config = dict(
    n_layer=9,
    d_model=512,
    n_experts=8,
    experts_per_token=1,
    d_expert=304,
    d_shared_expert=0,
    activation='swiglu',
    moe_layers=[0, 1, 2, 3, 4, 5, 6, 7, 8],
    router_score='softmax',
    normalize_top_k=False,
    routed_scale=3.25,
    balance_loss=0.000172,
    balance_bias=True,
    router_logit_norm=1.5,
    init_std_router=0.00846,
    lr_router=0.000619,
    vocab_size=8192,
    norm='rmsnorm',
    norm_eps=1e-05,
    tie_embeddings=False,
    optimizer='cautious_adamw',
    lr=0.000463,
    beta1=0.9,
    beta2=0.99,
    grad_clip=1.0,
    batch_tokens=[65536, 131072, 262144],
    seq_len=1024,
    train_tokens=429900000,
    steps=4535,
    dataset='wikipedia_en',
)
Below are experts of layer 4 (counted from 0) of a mixture-of-experts language model. Rows are named router (the router's row for the expert), gate (a neuron's input weights, with its number), up (a neuron's input weights, with its number) and show model dimensions 256-319. Each number is 128 + 32 x the weight over its row's rms, rounded and kept within 0 to 255. Numbers have three digits each.
Before each expert's rows: "gets" lists some tokens that make up at least twice as much of what it gets as of all text. This comes from a sample of Wikipedia text that the model never trained on. Tokens count by the router's weight.

# expert 7
gets: "\n", "|", ")", "2", "–", "3"
router:134204165128149152096141148044100100165119156137123172102041155128160101145156165105122074102162161139145145084108094117083147111126134162178119123138164111117142126127135152126127162097115153
gate8:185122138157135156133182126121147128109098129130128132099112092117091132125132120172119164078150099110130117114151130162179117161180061151068140158121098128162129118119143118147147122143176127
up8:146116188121171143126152147103125078144123153187106138113091110174183100149099106151121083100111185162103143102081131151184065170112099153158136160096127165136146170107108151165139082129131135
gate9:112134167137125123091134170121138087120082131072149158067131120112131207144082187096138184116155100130152141154164085090197085153105147077127116153091111149182143076122200087166156114133096078
up9:112137123191174152170108137102126108112171097109108136136134092114148148135160164156130096077124101143102168103055102120090124166100106102150145129107086124139149103192113050097155099144156122
gate10:144123173142112141163169044191111120141111137135129178130139133075110157060103153134078112118112137161090112167090143180118091141117129096113111096162141148091181167112122100124167066153167166
up10:086145159196180136101149090071153123148102176077158086126120109098107134143107171170126148175199095114169142134218136108121161153125115071111143107097162093127133107076137088114168072133128125
gate11:128108141137100111124139089137117170120171166132118131189096124134141141164202131205172135166151140129109102116126167088080134151100119131081173113202143106113119140136152144073144095125118147
up11:127122162142144155097106069135104176127146120094071145102122056084136129168173117156167139166131166139155130129141170138108146125118122168092116116189110136124121144116151106101127110167180091
gate12:096087174161158144115126112172129172135108094146120142148111151135116089154085149167120076094140129150141120114147149103159147177120159110108126125122123089108113141151091143107115125123069095
up12:151138133061140190052152132117138119142157100177108157135108134170148068100127056083155109084096141195125158089068103157084071141144132082168125181061087144138134096177104163177083092175109141
gate13:090131131186126167137128094119081149117083094170161149148127116076119094105091137090127116119136090073168165133077098177147147102149134097129099102136118223130142163153134156106105156117100101
up13:114153104147124115143108178145099152121117146116181144189104095154181089107085099138108120178136148060160155133116106160088150153137136121126194136122107135118115117138151117096127160196160129
gate14:129132139121150174095098117173116146154132140103124137135160125097159118071111092156100115110157140189127068161110156169146164177098163113103108115091149198074130099144173060146098125142129108
up14:150125145149106066164196098111096124122143189138126180128161159109122103146065087118160147113105066172093163116099206130147105139100092135091112096138153126126172192122128172132129091152139083

# expert 3
gets: ".", "s", " in", ":", " a", " on"
router:112189165146167150170142124120137124147094112139089058150112109125129104180118128095076116114186126082102133130117135054169159155097146140085143144128050133122153087109144145143167163121113081
gate0:110122114062172113133137144161128130152125105128160144106153093113153134162153148092179117140164144087142083111173093147127138074187142168113141088174138115151146126136143084047118075143109083
up0:138087110141109141122132122134183127113145113173151124075170119126121079091118119111170111087095141170127178090136160124134131129138173204134151108193081170100085123102141164159110100115118139
gate1:141103061127160117172080255052124134123064143123176135077132156120122151042133080160127155141093169135155110101126138095129146129053104138084122179134126102116142179144207062111146175066172145
up1:144106162167074123163144091186165133144170143135106151113093096148084141190161148088151096109111154135141119174186150155119102124128146111183123072113137145124118097070110159141113120171115137
gate2:169121098138130121076128064134152105112103097216152114127098116105141111102152139113098144118110114184164142157103114090179106187087093127083090193156088137178089115061148115147149093126158097
up2:138126118089109088109120121114114155099109094162124145137165213154110181156088109159139148145079105102049118131182129156186159146143124077116080148137105108183127152128121147113089155135144185
gate3:134120125091132122133128072150101158114094121184184177135131078097109130144126148138164142140135145118072083166147215141101160157133095125110164115149144065119101097091051122119131153086093140
up3:099077159100095107054154152148177132137111102126152165142141155089124115167118079173126141067119058159096123108127180156157102134147143104207166136162069139136126087116117140221083109123201094
gate4:129122118154073095096118091056151142119095115143107126094170091165090146114141156136065109153118166176140100119134138137153129137167225159140091076079149162104113171169152183104134161140134122
up4:129125121142142125132108160162161125124134107150134139176148149170094105098109088155143145177133149097129161151126139104127092146146126103174128151099110108109129079117120167119162154102153182
gate5:144144132138154121084097172105136117099051123200114166123106105123105094080165139107122125158135166129089155130094105103135120116095130130125128167113184200110108095093084124149113114107124137
up5:167123179130170195088138180138143115184061092121158113151189147120111087132107144087113140121139094128195196090099139101158153077144122121109157223072119102104145110108081090153146167091147100
gate6:086115132164043105148119139121152146106068095144094135083133125140125137123108155101098131091173114128126093114092147154185148140090138146121117195077087167079123165110187134136159132108129163
up6:131143124132145155139113060133154137129160099169161101041153138180161049122191079103077099140149148150179145192161087158134155154114117094109138209082134108110149156123128190143071125123139108

# expert 4
gets: ",", "9", "2", "1", "),", " first"
router:121054138161087092101153082139123107152127100079147092157116134144116118114110168099143110102131099123143117186104140094099087166115178089148105139130031107101164116100133117091116104172160130
gate8:132177144131127149098063159118129160148156179158112080143096179145109114136127135161125084131119173129143152076131126128108091151075096094141169114127148110119150104191134136126088094135128132
up8:123137137104162155082124122139135128155122122154124113117093138139102125093116143123162101151140149091159142080153074090094130153104136126157154107077188134112159138101147137175122177134114114
gate9:116143156142094121154147158110092115140124205127163117143106126124141158143169173073103082040065151140117141119088176166095098038131178103123178064116132101124128100148110136106173181129116137
up9:126105082177117157078088081133174132117126151144178134116128106105140059113137111053096129107099150091132123123111165129157158102161119129105108145107097101123129143124112087123115197141108153
gate10:148140153158110062094146078098141139136131120177195156103057109156164107163127147112090165097153172144098146153076149123119115133119146086099142168123063142155139177173099183117122128148128123
up10:142129185087155132132139124179132129094129072146143165150161156091152117138109149153067091147164078097158134106136117084195167142106156125118132095137124111108117070145127121136104150162130090
gate11:150130087169101061121138168183170131131113137152137075150077159151087160070100122123092156094153118174118098158093122109117108137142046141153089152131171095148111127162167132051195128156184091
up11:161187118122129136142086164115152093104152123149121145167129146094175107146132114126143152157134127142047153105056061139158139157130142111185157155110058131159135107091124088155182111128148091
gate12:151078082159121156152131096064148096105083130113152128171134121141116144123105121180143171108100101092092168125149137149103125100176078132117140113139134131166137124137127127180172156074093126
up12:110122112060126073131060157174119116164169091074138181179161138086181189153167131146124136141107051094105143198117084127117149161102084180080134155110093169121087138105127077162132146133165089
gate13:119127070136139115155119115119113200131194114082156133082107182177139117112171141133124125170088125102102116103172202152118089132148139186188143120147133147119101120157161140145066082127146130
up13:079105100126137105155114185127221150130115054156106140157164180164095109085102104117127187150103079082144179130140106073120128096101154063124123168205107122112140124078142176126118118091142160
gate14:133159178105100119167145112107148085191134184182066151144041102144143211088187144121112132117132088161188083061092133144138121163073133149145133131126178102144158115141182109132108099131125068
up14:149120140106162105123131098115090115129138133153183148153181181138099156119125034137112179102137125141164176097164121116094146079133103133130072129166137129175127127085125143161145122180120129

# expert 6
gets: " the", "-", " and", "'", " The", " ("
router:134093105137150126131101101177128111143146152140186103072117164176105122117145102205196169159073118142166109122141122188160101148142161142093114122104160145092192140112102132138148141089175093
gate0:172094105190158110063163091161166141154170120124139189057111142087125151188177129121181101099123207095120122147119116128103191114092112120185184134180161130164147155084083159173178108122077115
up0:133094161129109143110210120158182109142177122132179114101115164096103109193162102128101111168076089132156153111154100168133100079058144148163106120119105087094112088155143147087148083153142104
gate1:121111130051179148073186151165105147114147078139120119144140183159074130114084076104120088172071130128139170096122099142137133171103144093147138157148136099177124103150098134167097166085120114
up1:193098143160118115157148140136146167097114145127133065125103153108093130124080146143159106115124170114119089114151110131167146099141079126105150108101141142110112097132047149108184088153147153
gate2:161103074143195118159135155145117120103110186187095147142119148085086083135118138108135145158148180121123097110084099139148140151096086163160093095198182120169109082156113088102117078124138111
up2:099118107139106126129140111112168134123178129123093110118131091096141090185144143115122164155138061119097150145168194164109094143132088147133149137109099134122113099088172156152158128167143139
gate3:116099144146141177126123116102130157111135081153087108117133131206135099179116149148177116142155112080153124152122121103158158093131155151136169126231109098095091162107160124147129122092130155
up3:115090097095136239101140085143192085120160103157160135121130143157104104156055137173145087158149090129137133108088070152128114142109136131048085152181115108075100129105116127195118146123120103
gate4:124134143086088141168101162087155181164160107059097149127113169138159102154133153222146148130135143083124117135125124045165145136129143137154183129126158103131111144180124170107140141120070162
up4:100105100066064151111118144123162164167158122070133132122136153112106059138161162158131151101126141089135093148128059151141158077123112095137114108119118125122135102161131127114071211119110119
gate5:134108134054154103125168150085156114105111060142146141185098106172134118129180070124181081140159134118137132065128101094144166136143194162109125110184099106094127155081162141087109176130084122
up5:067073084085126121131190117119092099175161195082161098115119167138170121178147087052104158145147087175141121123133150145031117170155100182168149110152176154129164093145158128133130131131175161
gate6:096126119120141154145109168103149113095133156101079135135141140065151133119095180135102122094128136104105126107147147156083063134188146108148175097127123150182113113212102166163134148125108101
up6:150116202121087154146160130114144189112110126144108144081134168092120090150070113079147101145119192190158178136154151142144188119139125106110127111099141147156132145135119141157125139149061125

# expert 0
gets: " of", " to", " was", " is", " as", "ed"
router:125117105076153098120138150116122139119139151132125045092119146128137136119140149120119103137184105162164167120099138184120144120098093103127105124149092135118119169142171061143142138165136143
gate8:176076046132114152088125092130104140166137112127126114086110110100144227141189077086126168163132106163182161174149140171137142165147061146128180144117180134125112155128133133145117149186104061
up8:158189073217101039144165226173174132139114127089100146136095134177113039105151087064078116148095174151146101115092089152111125103135088087250108126128052129059123073136162098070129122107146129
gate9:121145138083129154159126051178104092147115159085163180063173138080140148054146142121117121173094146113137143170155154097141150094145083090115134136074176120150104169093150117140131124109121088
up9:104132064136118121102147112078138135135114158116101110102128116119124097113129115156071118090183102131170086049116139183118143192120106093092069117121083190109110134193116089180163158132139112
gate10:150077071079106109139186108193111211114155150073159157215147159163105069117117091169145135138091124171084103163093092101089131111158170119147089101090177115110100157121140132213177186148135137
up10:108119135173138116097100077170125136144151160072101122144172117137080114152125152133085155180133110141149121137121083141123143103146120099137131103140101094104110192173241170122189086089071133
gate11:081133074128128110134206140184124122121064093146144145108079174091101125089155126128138134146127128128109133137110163137173106142150144086073087083120118057116152114092124149148201132070154137
up11:151159120125169088158128174184128148146130083096120100136108154128133117138143081116139096117153101159111169107123115119144171108108151119057148131137136146068097156146098136120049128091156139
gate12:150164163109133148103140167135149092078126157171164176169086221130148094132108095130141192127181148101159112161116113117152133104103128146150147101092181146108086094104169157120069084135128112
up12:161157154104159125052148118128194107121150178195083131133107126122121129103160094091121138125206158091168130108186117145189087144135193103079094148097178146185096140109128125125156063130159114
gate13:107130161077142145093123122120106110131121144126137103114095179130132162106126145137127163131191115133128127107076164094141174122126111116085099103161133150143160122144100190129128174108110181
up13:193110151117173131100134124069126107089141148143103107079092106090163070189147127134092107114158125152099126101112122170091130109149123137129085118109058101127091139173167125161174117131136105
gate14:173145187124093139124142145111096146092116171138159124109068141211099105105114180166119108089109101148109131158150111099172136118104163167158117169140152151146122132152162141073096123142122152
up14:145171133064162134094135144148171149163126163171172102192143164175123165122114124097117129173131152114121111138158210136109116135161139155118171051193121129141175104113140149106127133128126121

# expert 5
gets: " |", " ", ";", " /", " •", ");"
router:146122097148134148155152143189127099103143138149149104144176110123130110109138134119158123170068099101113105156145128100078113115130121113073133154104157086160106133153116150089101118135080114
gate8:114110152151194112123181088121097135124120137101155124091133076071108068160162170142086117093147129150080061096092068133124125106110125113120126151144168131138130122171156068147212099144148135
up8:121169162142179113131054134138143190199094122170092137148134080123111077088100106174076173169122161137114149155148071090150110111123098091121152161154116139143148135099152143172147091071081169
gate9:152084142139080195156120103135166136113133161066123143084167112136155099116114118097046130141099103129158107166094130130149142139097066181102146111141088127140085074147140129146199133140089168
up9:117137121166156090093109177073141142142048160122173149118115151156137139138122081156188106099164121173147147145179143089102167122107155102172137168125158115103079070168167140125145162149132111
gate10:203136104136143135148103186142142107082049070113116184150082119090135176084085137113148166139137095116122143115131160151162140083102111123068092141129096116156106105076225100116102157125108089
up10:119088154084145124095067150137122129095093049125112081131077151130124154043076129151120125161093114148106144122121134140158070130076115101113146090128099079082110146136146108063088071072150155
gate11:139032136169147093163073111137166164152148126136104087127123045118099098097109097127124094149144171163136161128167135109147121133148146156115170128116097135133127062090067118147097126118157130
up11:139137159189108142077130175164135192151143108091158085153084128119180093137154112145159128137085136093158131104133167114030193128161115086193161145144094141198156139085141102064124105086159112
gate12:157133163139090092111096175163183104131187117077051149105143147093139117144108138187115126114109127149073158156174162130102111129205125128123134037161150141128105106117131152097124133144137157
up12:172145079128148115112093125097117067138060099110126183117134163155084151124114178174122065138115144141103124140166153136112131140084179122053144190133158119135097156057144185170150147130142118
gate13:145112199129092179115111202145148085159099157170111177155161135156118129158140136178153155124152175161083168155120086115108067081129085101122159139095149084138069071092101165163114120155157161
up13:112089092075149147099102128068141095105173116086094206161123129153129150149157103117149122118074135148148144135169102093169090160180136122108122134103117169114172098153136154218071129136156033
gate14:052134142132150115085138101167074115137127152107126111113110127116123124147092128131072138106178139120178151117116083145077142106137078141093086107155141146145117188093092092161159138126127121
up14:145108145143123095195092149116143145088124104168144144094144179136155172119151198189175156103095094127179092146121149142143168105105132101175124116106130137116119110127156132124146107204102193